Below are experts of layer 6 (counted from 0) of a mixture-of-experts language model. Rows are named router (the router's row for the expert), gate (a neuron's input weights, with its number), up (a neuron's input weights, with its number), down (a neuron's output weights, with its number) and show model dimensions 0-95. Each number is 128 + 32 x the weight over its row's rms, rounded and kept within 0 to 255. Numbers have three digits each.
Before each expert's rows: a language model's description of what the expert responds to. This comes from a sample of Wikipedia text that the model never trained on.

# expert 19
What it handles: Appositive commas and copulas. Commas before a named title or person, such as its sequel, Eden; its biography, Brenda, plus was/is/are/called in film and book text.
router:160120134094113158155084138136132166088113122156122143170092153136147085141151102168132121223122098098127184105137164110155108113122163147132113132144147106122063120105169113135149129119096041146162104161139162096128157135141140187149115116149125132108121142110091185084188113076155120148
gate0:112131169101088139122140125139056151077115098156143108143093073149165091096127136126146076047088049148110118141130121086156137102068151136175098145149056101155150127119149104093209072074150123148147135077140118114147112144151148126200143141092060112083112167165103107130145106134188113106
up0:181143169136183093090133097150135065090145167146144103146081172182103159107183112152104114132122063199170112087072059142115123180132093133126134198144116205119157173120141117146125106134155121143137159117088117116061059150074086126151132107118135113125139090131180096125156126078124176163
down0:121137141077125136114156107179058142116113133192203159140171112145211065139095055169146095158100093110084162116139142059134080084077158114183107075108057099141099121108118119105140103098042090131096149114118131129104154081154129101136140121112136133072115203086173133116172118082176107102
gate1:187139185155030099151104125107133108098127113137133118143082162137096128138168123080120120091116099136186056158118089123130151116152112131100141166156168133129177123208167122088123136112133121140152156127111057095131092162136091148181119066050093086074147106120185110113181129156154111143
up1:172161128123149081143176126188137110113116116131094141128161147164141137113163107098121129079125197160154133181144119114152168097085140129155140110164126126168183127140136140093127134120089169106184103111159140141172131127143143161090186122065136203108135216124154090123151166036170115069
down1:170135104083086174132153149162117111148097140144151103111104114155126113174120112101079103212131103098118160080161075079129101129132093153159085176126122124126030111144133156103099084105091108135133086137141143130092122094118149107094104173198150153116129186097151148198072102123108136118
gate2:140105167091106121088130151150119157141084158100103109138115098066126077150172121094134154157134096137172126167108155091127068126118127065098142142112151114109120155163132141125060177094079162148112133063103123139104185079107114136060155151106078119103118123113136062177132081134133127124
up2:129121124156116134191129133128131113129132098125162159147096099190150174105121097151134104069092158111071159124151094124131176103142127173178105087127113120167150097104138102093176099161172082132196102141156085087171092161157163129165071089140191127161115172161127184082092171092125097136
down2:158170121064089074123157119120079118113160136141111076137157169118189171096113152128146170136113116120142089089113129013137121091092136193155140166191122155122137107143091140175136108088202106168167128127146111089140164153116055082129160139113097141149165203082114113106092145135142107151
gate3:072134146088119106101136122162123160101105138147129114088134142050136080123127114133114123113141155114149138104135149137145113140140104140105118069132073149154208129135191109103092202168187121129122150140121152108078137136112147121088091126068087165166111112118146122097168084184115137106
up3:141145129199152133187088128064170082136157141063137167129144153093134103192127167131121166068148126120150123119113141135107209130147156154143142093122127103140117117086076132192125060187121163094136143143132138131144114107144118158100056138112180141135145109127158099133057120121144123094
down3:120146149081134133151183130100146174150116116116126152137091177120135100120169150149085110152122088145107113118114141095124062120086145091105118146148089132130115146133140080124099174125150133150147101098122090111102161096099111161091132088098102141171085111109125104093140132143139186173
gate4:102084136065125133150118156103119126159134108122166087143173153114099103143092143087108113169118094126098153123125092142092120131146075178097116125178058128143047150108114128153172142190151148080079105112104129084126175149125176148135106186196082157114153125119109106132209163058090130098
up4:070083131133176158109124123140145123160185090122197134203091106162140099126109148106115119135116176158130152108145194173094211123164094131112145102084080126133099115071084143135152112099204093136140112198128207196184114131134132149115133051156204124159145139161100186171096126146093132125
down4:143079143107114125173130086162088151160200118169112141137142111192141127191175123168122131104148156135129156113134112112103115108126144093174150135161179141099093113152107116149166106141113054167176101151180131157103101091187115156116105152078142141160095136093192140146150118132188153112
gate5:086114100138154132057154119104128148166143115112119177171153129089155129080093202131186194169136058156186126211162084137128085095115102091111099073084135162131149125098085130153131115137140140122187158144145149188115154165128136167099107143080123157172153134188091120192093143155114107114
up5:143117158137098167111111152141116148109082130119167096109088097155111173144093090132155109106090158125053144055166128081156188107094175181134105131162099070144097126174137099094142106077124159112078096076122085070151109062175146068149166105170139111062082115064144155121115160147179096180
down5:123136105115120184142172125094105161091127128110170097197121079153103178171106101125137155062183158122113129105101187166118189181106136129099158097198121118160107191132140105118110156087118152112117159096077101106115102095135132122105101063163099157129137211114130127163149200148162133105
gate6:122150173138127147092115138173097154120108130115094149126106098128178156139104124104115086088167064098096080106121074151166113136129115199143098137097086109133182096143125134106121175093194126149160152104113164118124100120130137057133114117166104129085145134124108121091165071109126129142
up6:122094058124163124147133154155164156114120118212129122116130163184116087132107108163162146127092180175139168158130202112114154120094141066110121106157125112152135143068102064124158069132114124118100091157161088154113181161131153184140140106089142143076125145128199100151114151128152124112
down6:127161119139087098182142140112105114103100099120159202150090128161083121133064109181101167103134108117124147204080140153173140128186105078120115104152122167135137079126111152135166130139144106093146107149115073131109118129110104215149132122078137086162086170149151121135146126146129127156
gate7:110111147120143161092115135173004111134140134162132160152098153062140097149062079109166129080119118108104087139160126087157120109160196147123105118128128144158105129113123107150107111097131142084135091108188117118143131143122146127139058154127107194155040126100154086073142108135187120141
up7:154145147112174119129101112136024085096159157136123107116116171082094126136094106112093134110153104072158107117084104131205097170130181153121157143150140162126069159130141134149088149150141133117072131094140082120103123110094085169095083131170086158178065092072155106080160135131150165124
down7:125113132131104135084084134146136166182164118177173105120149115146151128122092125103134130069115178114109109138153174097148097122164151170142081130148102105126135125168093105140172129142076143128099129105122184100103116148126153137182160152147104161121065128095160102116148151128161136095
gate8:135111137153087193116083155133123141141118109141108103152168117072166165147110135111129098041110093101129066139141092094122104138105151092148101095113107120149129142107080079129146071129170152120119130107179193144143100120144127092142122135133150130154150167167123137178140118155176123132
up8:128113123132157093140177157163094160113094099151171196131065073164161120086142092127149136173109148183090207159157190106172156085108176122101133149168119093154113075135177105086161174101079109174171094156128092135147166177148151185095135136090116156111093155078152101095118133103126103110
down8:142164157150159140100056134110121092170125180127074162123106141114094166131153124123176135140187131122046145123089083102072150161158097156134080073090152119161169077146105143125098126142169189120153126126146136114116116105102119106161155098151123137088122143167113136118162098149115167125
gate9:096129138102137180126083123129111126082100129188125142139135109162173154174150147181149065113128134151043109118132120090077195119071218076149114101129129131124131087100129106112140126072106129094112117104171173145148147132172135151152075127120077148157137156127201155083179163097158115149
up9:134116162112148114102093088122127104067150159175137120164106100131171189126166165167117153156182134087113128103090118152096173156129178097079169113122166173105126137136128141121118133132120157083147136116102151125109146126115101197088085161101079126180145120115147113098152158113114164086
down9:135185082138101132124108086140095178113147120097131095103146163150095138148060124154150104121106196154126131115161149106149113125172101127150106156122100107065146117117106088126125092089112076144053150168112144079126100110137138041150114090150175085124125099100134177110135150090182116151
gate10:172104113079118129095144132116114147172140154171148132113095217087112099139140139084149114115136098169095170102135116093129101138156176151108109095118068102152109123162097106152116106057165137113141107166167119126118107172149173098127118115138145143118105135126091129079159028159086138137
up10:071147137202138173169137134169119131091109083107121162125145074161118165155111090166151138177112137118137100196129133110176172098121113110158103152135164158136138129121168120101171136152075148131160123094114110120111212074146118202109140116061127142116132165114163108147117170106187096115
down10:104122084126137124107099133183143150129184112180119118143163136098159077161130153065121076108118131196142153113129117074157185123092114195135094114129136148151189109141075122138086101144154128147108106154120173095153118120157188127119120117122119177124121116195158157155088138107164097133
gate11:098090153156139112170128112105194129099106141187084130205158161119104084171118170143107128125129106171110112138145103132095112113172109137104124169132108152086094142083186116141161115104166067042156163168140161150110131156171161147113101102115164182155154120163143148086179144110136119121
up11:144219110144140134123094147097107118120121068070151150135077060144140161074071125113157077064138163089116088137134126170124181097117071135127154025091135092137129133126148123152123186166144167102140125116093142133130134100158115140134091161149089096090178124140150108182034172133131105141
down11:103109105163118129122115133150079144140131161115117070118190159170134128151100086146125082176118097178101102117182165106137128124116082111135111129121141085088134113134121163148128129094174055165127173179211199166094134095199126092133124129120137172128135092156132140102145105099154083137
gate12:115067161118084166142219141141139137119154141113173115177139121099134123123125132155189135162141075063078129111141068106132098121140118138141149098066139118111126112131149137121149133144169097109126137072127083143115100116151157126110103127165164142138140110180104146157101081113084124159
up12:190095150122084169133138115150127146161136164095122138188124081188092147156169150125145175096133066157083115099128076100149179163186121129089111160186184117124077121165153158121140160155121096166144142110148131131137091125114145148141133173185117135175131129153105131124129121103134166135
down12:096134137115120170094114101133101166195169161134098150120108076114206149162124071118154144202112090129102127159111110145109076104094127147160122077142136078149084174212130172137135104164069164093144107108156124132109145071137084104135180087130099152054090151072099119086134150156120163074
gate13:083107122091130139133084137122055130147099097118121139107084152128108105160098125140164112121115092142091080102142091091180145131131150077172071109151074139144147121088069090119164065116184148080125116073129148094129128114125107158154124130171056141124090109117139079097125087129135103167
up13:086136178138134091131070106101105071154164148099109073110088156096068147146126184153103129129157110111130066087100086142141151171161087142152127134125135185113141178123069155168117108166166146122077167098104133072116112119077099114127127104172089132158122076097116064108130104140091142172
down13:106134057121097123061160117159073151118164125150193124162121114130201166168103137125143125162138157128105093137083132099113101138040128068126107125107108094117117101125028112146111109109102126145095116116141136124149156161143115158143114154128063139111138151117137078121136151139137098143
gate14:127172105152092145125082115117118124164120141102087111154173130121122144090104146136159146168114117144185131134133111121105100123129090189164128094146154118132115127067131137095175119146060149051159105161167143128155110111142123169155164135148147106140149119143102179183056117064173118126
up14:128103158156141118169144165162092107125128113131169143079078149111113111193120107076085137097137126113172126079157104115133144088106134177129154102082102145152145091159104086132101170104130187186183113085109164175066169121158152143155137163052183173138120162119115073079130155132136102086
down14:147162159097122098111113241145134187120165078134144140158083165144153151133160100117078155081096132201171106062166193154125106098169140096144147144179139118090136139120136081130082128081139138135142100079087133104153145158112081093102089162112143116125109071141159149161127127156140103109

# expert 3
What it handles: Surname endings in lists. Final pieces of surnames in sports draws and name lists, often beside country codes, such as Marsh, -assy, -ović, Singh.
router:135169121040133130121210140140100157133088126200154148058107113136114126094140108145129069049112174228113172108138186122163227114134154157122100108192149107160118111129142118116148174085099187187150117036126144082120122117145156158120119074116119135089124166063067127168051059189151098125
gate0:132163104081090134137151125127063158082137090181167118167088096132157071140154101052147066060107092130105129160123207093158117106085147143177121117173079105146119143123142098109202096074123102118123127077149124098136136168143123126230140132124061115104147154139080087135157129134187120163
up0:187180094111181104107150103139125077092144150180155138173096186153081149164199052097116115145109102183163137103079114148139131169147086135129141163164115200126136175117162099161116121138145116112126145116091122114041102178078063130179117104149181109130177092127155078129148131060134170231
down0:137110129053104148112138139176125161125122105157163155157139106131174078155145073153151087158082084136079133116089099130120157103016159098156136106131045128144082150152113101118172115083093141103111166065104097119086099114107137141130137146139085113099130191115160126117196118062172113121
gate1:202128174122095101175118131084141134138150132124100104118080160119104130102212118027110173119155082093123128137116066106093171109161145132107148174099166137127143117167165103115155159127137094154163134148144099084135114168145094106132085107093129146080108146147146103121186092091125107078
up1:188188122126146079167191123144095108110116123109120127122129157121121175115196086075136181130146162124139142130120085096144189118116137153172149128141154157134122128167136113095131137130087139127207116122141064118131122158147143167095144162091129164104105189113183092101158136019149125120
down1:108103130111175153082178129123115140105105127153135100080106142132074141160119111126135143204164137131097151102135121120123066141113074115144088226133179147102076108120128133100108085117130127151110099141112154135039153088127137124156095080179100152132138176106157133167054126212104160137
gate2:141119146096112114086146156140078156126109146113118138104091093054120116202204178073137196188118071077172117152117112087173071126138142079108109131141149122115152130125159096092113121144085155118147108102125107115113182130115113138056096131122106143109115128107083082172174060118120122105
up2:185119092152099092165133093145114098101156158157156113124069137131118156108202131109122141077118132126123113142102103129161081158219096153190169103124161141112173131152077122125141088149118110117157131104115145052128114169108118174132084093061129147171130121108153124090124133105081144117
down2:196214119081108140099156154154092125126160136130131120142113146140175143122155182086084152103152105128164122127101197116091144170136140160109136144163117152097148120112134133157140137147182145128134137114131105123108116177091118109162097128118104137130120143121094110094118172104128158150
gate3:088119116060125106117198131169095165108107131127109113116148159061116076132105124102105139145129129126104144110131123110122108135127089141136090139127068148128189124155184107104119170177198111177114139141123054081091152123118153138140144090107065149218078094139118119127167131189124135163
up3:132120107157083102140060125067146079127132131104122157124098135137149152131139157134141122079155159109150137145130114133113230125158147173135151107090135123130108119088093135183106081173123158096142164157121174122140115138143114136070060154123168121095183129127151127162065052119123117098
down3:116131147056126101144180065139116236147133133107130048169122164139139095143135176134100130145079093140116132115087126153137113133071130091104127128141101113111100166156118098101111159097135150158118080113118124098120124129111113129083125108131119152183061135128145113098138140128160159154
gate4:128126069062095126170098138119152125152132117121206112123145142111113122173081131098111144148127101129093171126130089135108057129195111131102128186167084123130031149091179087121156146186148143116087132088124155101127183190132190167138098158165068142118193141099135112075218154115103128116
up4:116101175169189145141183111127143107139186092132122103233134164141140103098149142102110125113107204134116161113138200170103198125101115140106128093068132144110130116080098162148164093049142117153149092174133172219156111142143128163119147085115220144122144166186099208204058155086110143130
down4:157123065078097134150162078141100129075173160151133137152121119184074082152160175124126183143114178125159171144157118165127165121158147077134089114143177137082175105155150130110159126125136076144099111145126197176111096123179152177126091121113053160214111198111166156141106137071137148127
gate5:131079113151169164050143110095150158173125125107136183145141150066128130102109194158186167128102080213132167188160085133115122105151116134131088091116141141119144124131032122161152072155103091088198158164136121175129140098131133158113150123114166162155105116154079119200079147119102103136
up5:110153143154101128139110154137123124126096114118168099135074069224157172125092126111141125152148150090053110103157142116153164102065147158126111157147116106159093123144197105083158144080167159143070120099114097070139132117169167077130135108151107130074118123104145172141155126128194108135
down5:176118103190134155151165093114116140148116130142133091151188082151087083163110084068102115054158169138144130107117118129121168155140134117130129102201153105137112166085164085125183073135099117094090100121111144100090114100150151142101108107144190179160165237114109121137129168144172107116
gate6:152169114145179130087157138162082161081111123138083149086112144171145167149145083139152132169111089111128086126119115135182132114115143139135111113110085083177201075093141082084149077105131186115151141132126095180118163122154136106088122151107089118097137135052185083130103100124169117122
up6:074075107100078151155118184138190174167109111154164129159120137152142094129079177112170152078117132161118173154156150106106100117131128094136113122115148125119104121121103105150144132113137084104156091134153121132145133141129124138159088113142158108086126136197150149118144087115122108149
down6:132140124151114104118193125148127111149148124123167190094096113138088158154079096090105164099129116124164132171161147114175104132217101123076109081130170131109124117106117120133135079143146080108186093113102124156095165114144134158117181130114159112133112106126142141075083090200130131129
gate7:136142137120113186094099142149062116102125132132126153139055152126136106143078100072172096086125117125099095137154126104125160108127163118165094161091094113153113124122130112153108144108183110109134126102172086100132111134116145074174028143128065134090096120139141103091131178128175117180
up7:159167124095158132121105117141081089079146158131122106067091154120076161114095128103108085104149114100134121129080127142163149170108150130179142151105121141128089148152145150150093167158159134127078162076124080082091090095089083133130081119150080099118102089122140088094120177150145161149
down7:124141091087103123068094160133117192149140112181139129114111089167164134141131111149153105118120121146132112151110127111126113125110122135119083113113085139131092140162114087157140149158131178076093155104144181099094174164139152149111141132153106138176085144127135070145133160111165117114
gate8:110108125166098161136114160133119136107121092143079113136112096124124118156132120074131101041100123079176051123138132105143088133093137118153130088179123093151160151089081088120130117120154167100125126071162183140136119173134159061151099122117111148139121137108123125113132109112175120164
up8:150132120103144104130153148160094164134109120147193186158098098139195145073141114155140129194140130200049231175150182110155170094110182094093126158116112117137075076142169114106157140117098090199158095181134101130154140140144126233076150157111125146118106166130152108136128153127127117072
down8:091216127183112149115082145140113090143124184116145146136146159105111168142143098084154133145151136125109095165118128078055121155151110148156069089086136118142165109156075125102103101134120147169138123154161150110119143117080117064225172124158125173105123142167091124101151124105108130125
gate9:078151131093132139063112130148093141162091138236110141137162161144140133148156102173155069123119089142021100099143114107086110118104197117134097082127104132139167109077116119107176107104099152127136115127141242108112109146171100120178137151137105169094119151157148169075171157132132113145
up9:110120156109140102053104099136104121133145162193135119158141126108159185106143135164119146159166122087091118105099122168104124153150155108076157088127130171122167146128127145116136127155111176108157140131087192111097115134121077183120124178123106141147131121142131118106132161146098156075
down9:147166064051096145148100110134078156107144164142074096114165128144092125147108112175141119118079175162086170093118129087189129119165138122158099150128102124079092120141083113130145056065153130150044164162153112045114107108171161078147119089183132103101149147127117158111128176116166129157
gate10:124110091124142126090152126126145141110102148132174135096099162148103142166100140112149134111131126170124110115128179134153115133117149138117119089109076102112115124141101125142117128105130208084132102127118091108110107099137143112093140096137161094064075146180119140099133045116095134120
up10:094131160145122177171128135147117125165157077098116162172128083135161156104127150144152125169129104121103138183149103063145157104147137135158097165131188160155159138123163126119149095098093086174174134146162121139154161113148114168127123137080110180152164154091159100134126148151178100095
down10:093143133125113123144080121147092134069126094175102156145153085107161122191151127117131167106143145123127130104146107050201181137155167150131101151124105166131205124206090059141066099108119136150083042161137156081142176074155146140089109085095118170116137101149140148162143138121171125132
gate11:061134123143112130123108122104179130112101122206132132186182141097109081146106163136138119172150095149153122110150103157098153113158104145100130120154058120094165121081140113158146144121125064046176147154123209165129141139175124124156091142125098128158183140101142118114190139136144104087
up11:151153129132133138129117143126137139083132109085142182135112083175171193115076156120160098102124144109117074140138099137100119078101111134128148103093180121132080121169120158137115181154147130049156143125155092115120092076160154130121100103143096077145150129148150102124034152099124089124
down11:132115090161112117120154161122111190122137159108067135151139128146086163122143088092154119173063165184125125109151148058171112061144071114085122203129079093120096138104135137162099105107154092148126118139179136143138165104184146110176120118116122155108121107129117121116113105066150042128
gate12:093099131120134104120181152090099129135156122146176138164132119085167150044117130146182150185123132085121156146131166126149108131130117124126146055035145123141137119108128183137125117118131159107138133108125069095134118137122097113133111086150205099143115107166082161175041096142098126172
up12:170115120107115134086083114128108136146135162108135169177088097157116163111138152119181145128134144177123093202121116102129176150144131107117081144163162122161092106181112145135153144120122164174140154107174084100128078122125123146152135173165101122144130149136161125196139104097142161141
down12:084123151150122190134154094123090117126139138114140152113099097077144148110128079131128159149149099091144082135155117173109122130092092142124093109159101079123147127175151170126142119118097183106123117109166105152113116101117093113086149073083103160059099125121102163084074063093124144064
gate13:113130110117087112112082138118067142167113118142138121128128211098146127131102121106153080074126108146055104131145140047129142114090162115182110131168144112159134133124094130125179100139143126072128132086149133101119127111153101137211094172167097099148111136103170080156105141101134104144
up13:131170165157111087135081102097104077141157167126132063107129203092095184137111164139099093077153138104112103093098117107126140163128118181162155156151183167115125187161095177178130125179149157098085180102105107078099107087097092124166112149175141078166143092083134071161098165128095144170
down13:153163081115113132102161100131060173131148118146135106178113077106196168135086105137148086127107112187101058164082106129141122154000127064146120146119133082143113152136097106142131117076106174113102112078174146162128133153150129162102084153109099114116125174146133078145141183138159086148
gate14:112169126139097129115103146012099130156125146109090120103089177115171121134116113093146171168125103104150115139165096069140094125162091141166140103141123105164108113123118135111186172186146155096173104147171140088144144156154110141106114159162138170152082102090103135165123149091156112107
up14:140171170164147125106104150151092087137128122130148126122077159124113109129086116104085173033151174098183161083129099129146165103054104174135173091121167151127122109110133114151079158124117187160157097117136143178103089128150100158161145153086156154168114164173047096119088175108120104053
down14:200131176162111083120100172126181137168060129113137159131102211111160122139155112097059146096079077145143050109137171132164123108158128165171104127126179123139097100138150067125091142060161135162165093106130132130114151120113133122102094154121183162079127125083108111199120159120158117107

# expert 56
What it handles: Person names. First names and surname pieces of people, plus "by" or "in" before a name, such as described and named by, Kyle.
router:063122119096131121124188149134108147124107124067151117094146118204132235077161126136141248075104111194160143184132157113143168121150133090134115157157114115147109109121098112103137123108102177221155116100142068172145117116150120120121166189171097125117093143114133172106139171207152107109
gate0:110123144086083138131141131131036160092128118163157131126092063116183059142123122085157075050123067109083133155129145085133129106077145096154109148147065101147121139138124115137185099075137132122133138062128103119133148140138149131133121137083005095098110176130120108114145122161179123113
up0:170146143126162098102140097162099078108156169152121124148104155148106102126169092121103122127146092164166145127080075146113107183139065077106136176143117210112120185135127131176105127136148138149118157114059110115045105124069086141103141105105122104131121106121177101130147138090101182167
down0:104129138024150193115160110177117135105108105146199119129176118132161097144119057155149159129115121157088133116133091101127172081059156083179102116177110156124101125164151122108167104087077142100139179061103100094100126112138107130169164112137094085088144179133128128142177124114156101072
gate1:178117200126008119171132128074132122095130130105115135137099121121131141157148107085122148107121039146132125172115109115120144121122133159070137202146159106124166120200212118122121147129145123153131155095120076090126137112133113117120138086078055090067152120078146114120159114143166118087
up1:161183132157161097150192123186087115081107094129102137179136162141151131122173075129137131105098166135169124145148089093114185103069147146175141107170105151141155127133111133135133144089080124124189110147153098151150088126164127154096159126062141142107135178152219110122145157030163105075
down1:169128117103133154039179158123123130132067102139131145107150117110066125144123112100113157156161116084091146066118111113128103118118093105185041178138159161098101122148119164123137147133093135147145130068112117145052156051126172135144097099167112094123119158123144172153085085147103127079
gate2:145101201093134096095136135198098151144109174095094127130125116074145086203142136122119209185114071107162066197117116080203107114098131061110132116129146115114108161150152120108077147112056117137100122046113106112110138092124122111091161109109084148108067113090113055114116071085112119104
up2:119121138127111150209137148104139130136126091139163148131101101172140157062142082107153104044094164147099198088147134101048149107186144188159117085120103115163169084103143103103196114139167123134197107139146126065188137131153151154163099131096196113145188166192177178132088150129156096138
down2:105211104071107126078119162115079081124138108121148126129132133121183145122155191104145150142127087141185097158112118066129101152160170157105144157163097178118137115150099173113144097130151128159121098104139096153074133132135116129139101104097092117146139187110054120093117098154103127139
gate3:083143184070121082098151117176102167142112143128066102126140151077114058107137091086119123133132157130155131102130169107149099134130093153149120105080095152132226133154153131108139166112152092189118111137127113097089159145120158115141136122121130160164080116154129135125112118198108140155
up3:106144110174107129120050139103133083118166134121126171132109128157158136185140156123126153065140133120146136143129136150122231132146157117140139085112114099143122126095107116178128126161127145091153161136117143099141108105142118153074098149094102113143185117136158148169066108120118122126
down3:137174168112123116160190080122152209176145130125106111105103167121180125088128160147134114165106084152169112158093092135167053126113075113117091103163137129148092142156124063102093157126137145150133122127124124113091148147128121132083138153115132152164094096110121109112153137193136131181
gate4:146146074079153129177113148116123111104134131099231081146144120124136135159099139065119155161137153135117157135126105147123095133206107150138129149131146131131072141105195101127183105174088161149109099106117108095150154137134191191097119159103021133121149125119121087093166132063123135127
up4:074094139137176160141139101131163093167167106131123106179122113122119099125123173095099109135156178122154153120137193213082181126159075125156131131039106159127125124036100171139165124104179102161128137155134215220139135139127141148128127098127184119134173155178108171137124102125111136151
down4:147076077082181108137171122184092142098152173156128126156125137188085093157141185134127163142138137101118160130160110141137161108144149098165029170141153149069132095137137169129159135159169082139090132139137125113115068114167125154088077094082105131171122119141134183156144132121179135099
gate5:116121119188142142040146111070146160168126138148114158156143143063145080078131175150172161150100099180150116155181079141116129107116105137130096065098137151113175126112045151148143123157097112050207144114120144144123119135136142142105162121114173160149129123180123135154103170142125100125
up5:130110145093140148185118142176124119107083105100156094094077092166110180132090102131161120113114138117043166097145145114190135099095172158130104148170079100144088124132210090096136093077159164156069125109134104142125135106163146118112125136137116127075115091063128174152131114112174125176
down5:097138147125112136123204108101138180158112076075188121174100108078169117202120113107149135064123179181145104122139161145144152152146143090102129129141145130148079158127115057151083097088135062089152061122146122084157078096135143124152155137174148175178119147164076124150168134140169057110
gate6:163124142163132115146100145123134166142100122112160165134107134145112085146086163133114130132122063136108135172128055153161154113111126196128126178121083111173171090105098075130138146070144133143146117131116153159121134133159106072096119132126118115065104146097140116104161126151113122118
up6:127132063069142112127165148184146156090099128154121096142050144146153127128145088100173110065121153143162135137131176112134143125108132098154120121131116136096145134160179116131165099155120155123163115118147087122116172135107161208164118108065128127105156142166160096144098068097162122139
down6:175140136139077069122131127101120150127128113131144211132121131191098083128084086146123130112095079128130147150098222104155112112192136109102107094183161118148129111121134116123148077144170121111162127128097114103112124107141097128157191123126118104115097132124163209135137125138162110166
gate7:134136130125101165110101133189056118103124118161165155114088194105156070168065108100177128087127118113111128149165114099119132107184197150170108158127091130150108119143136117141114149112170130093149135123155124115119117123126133098161051118162105120127094110097166129127170154172178119197
up7:155164120103149131138105107169055088064142145139160098070133181102080145137082120096104115095149130113164154137085108133175119165157164138164152150146132158122079154162150151140099154158141162112105172092108098083088085081094066161128128118169103085136115090114145133108165155173149156169
down7:077115132093111137083108128118102138187163129136170081099146085141112130149114098146146151116069167151144109169106101118127139137143145103138137140141098179088057119153125104143176118134100170104102146148146143100107194188098134152127184153122115146186076146130152110099140150121127117095
gate8:159121098187135174118120148090133135117140113150113130126118105143178112157144159091139093112126116115135073160141113115114093136097153065147117065113110084167155129049070078136160105146144159106163118132168217152136129144155143103130055103131118146102129162153119168165162102105152116149
up8:120094128105128124145155165187086175128083093140164182146084098119145124079110081135146123148095136166099194160158196087168171085098176136094120180167138107128081077158174119091149137090095108148148097151146069130162131141145126196095164146107143137147092158092154088118097144112161106099
down8:144169164184140150064100136125129073118132137126087161120109145121105112145122107096213121124156129126100110091132129084088143139141126153139045074114157115169172094163113147122107063118119144124121076105171091116101112094108096084160175079127125189081141147111113121136125126144135113174
gate9:089132157132158130112191115115057126115106124132135145143119127155167179153159157167146089085135092190083080150145110101077153123049168098179095103115095138107146107095122117159119085124092169118105126080151182115134154105152125127143086097118084143135140164125135196059121184121145123137
up9:118102182132152098105159096131090109095148149125129123160105097136160202098160163175128183133175110109132108124106113157093146145108157096106162091118146172105154140146119159141119109158081198089164148101102147114121135092112070195085101146096105124178129137126105126096099175123103156072
down9:100198102043090142163108079139083169110114133146140090117137153121087139140084101161149112132103204144113147130115128122111152149167123152171150183138113155086091131127109108128122065078112087125085198188160103089136119099174151054165092083158146058127129104080135159116126167141148147136
gate10:147081123118151115162148145101136141089097157101163138085102174107111163166131126097125139083112122126080171125124131142181120145136128125142091085179022114148104128154099073103130154092139172071139088101102130106113169145128149134066116127200103132077077125141119107093170041098100117091
up10:088181130187113197098112119190091141159135077151127154172132110152141134143111099145167082163138112144141065146151119056137154096127137156112110170091183144130146128157140150158125090117103112161146141170174116113140114098154137178155155082043157139168136167102114119155088152140178111144
down10:084115141100087085187131119149121100120106090175104157151115106135133128150132162114104130103096110156107102184145113091107205141143154198144155184071119182134136094143053127163138069139137160152145124179166129114188176069097132163102099107148159078140120116133179174133119171091111097142
gate11:104105130120147118127128129083189149142135153202109135157168115120139106126144151163119159190134140156082119116145071149042135117184125141135104094157090128108121128061140144118148132154177086056169143160118196155145171151157141129129042091136127156143117110160155149072173128148118102109
up11:157141093185105151149094143114100123085101077070123171146101112137161147110031150131182046051129146072150107167144148133121121086103091145100135106056157108134102126196165103161125176161127153071121125127145113121109136079168158125085128135134125077106163139116144146172045177114140103136
down11:147071061127116148167105136131096173163073179165052148134135121147086138126167104108128081194127147124101118110144171080125124104101045127102139143115086115088096109151178125161116102137152074107135140165138169129114158142191143145129099127096136166135128135121169121127091099118148097112
gate12:054110153123124132113132154161137151114145096131170141185112125078176168072116130138190090180118170060113122142146146109107092111142141146129138047012130128155151098128127131128164119100184111107148119129124108124159128139139125138134117097139157099146114093167097136161083076148109110158
up12:158106137095114123085069120154100136164124152139140155175103076134090140137158173134158176117111123176132098142124113112167167174171133114071099087158128125146073120142126161117105123103104121138159142099151120121151091154101122172150146189135091120183109112164125130132147148146148171140
down12:039156131149114160149129122112102128091181136107116136094081134073178163105134086148151208189148116087131159190075103218090164084088089137117082119132097170137138168182100176124162143146084162068160150153154104147132137116120097115097129097099114131071101105115102121071123121119103137074
gate13:091116092110112105086069125133055150169111128177100103139121141122157123109066129102147075056127135148077125157153124056132143120107151118168080136151130130146114128098089104132177123103149145078137136090127166111122111147142130128197135145142123109158098136123188118097092097125120104162
up13:112163144163132084106082101102106080141169168129111042123133150102107175101093186112100120072158141115128125109105120110123135168145098166136140153144179171098100193141102171184120127143148156110091190090087133082113085128090104115154165135152148075188136082103149101132103146138085144171
down13:099136047074116160129163093138026136154172086131149059156156075116178193165085086145175157136108156162085117129092116108126138144044144033155130114157128149152088141143085079114147147103085176097109130086158087137113145137185111172125123150113110125121134158141139073120115154165137084119
gate14:109156091157134149098149109114138106126110155122094116210135113110114096073121163100166138173107106164158125106139092112147146125113116159134134102168150124110143126117050130153153135125088149121213117166151156125132090098144106154159147178185148134177116119112089165166099162075143113105
up14:132147140152144113194118150146126091109141121113177132118086144098115135149102129079068144129158160119143160096116143137123141123083117221116176151116112120130142103139102091155078122138116198190142094113117149175094157138143110188134167149084138126149136175124063076103100137150152117041
down14:148143126134148102079114216132147152102089136116153144135156143131143142096133125115090173103131099122144091093164156106121078103179117162134075165135159107121133122137124089137100189128187105167139132048130155134095169113119060134128156135102132152054128104143134084119118122101161122090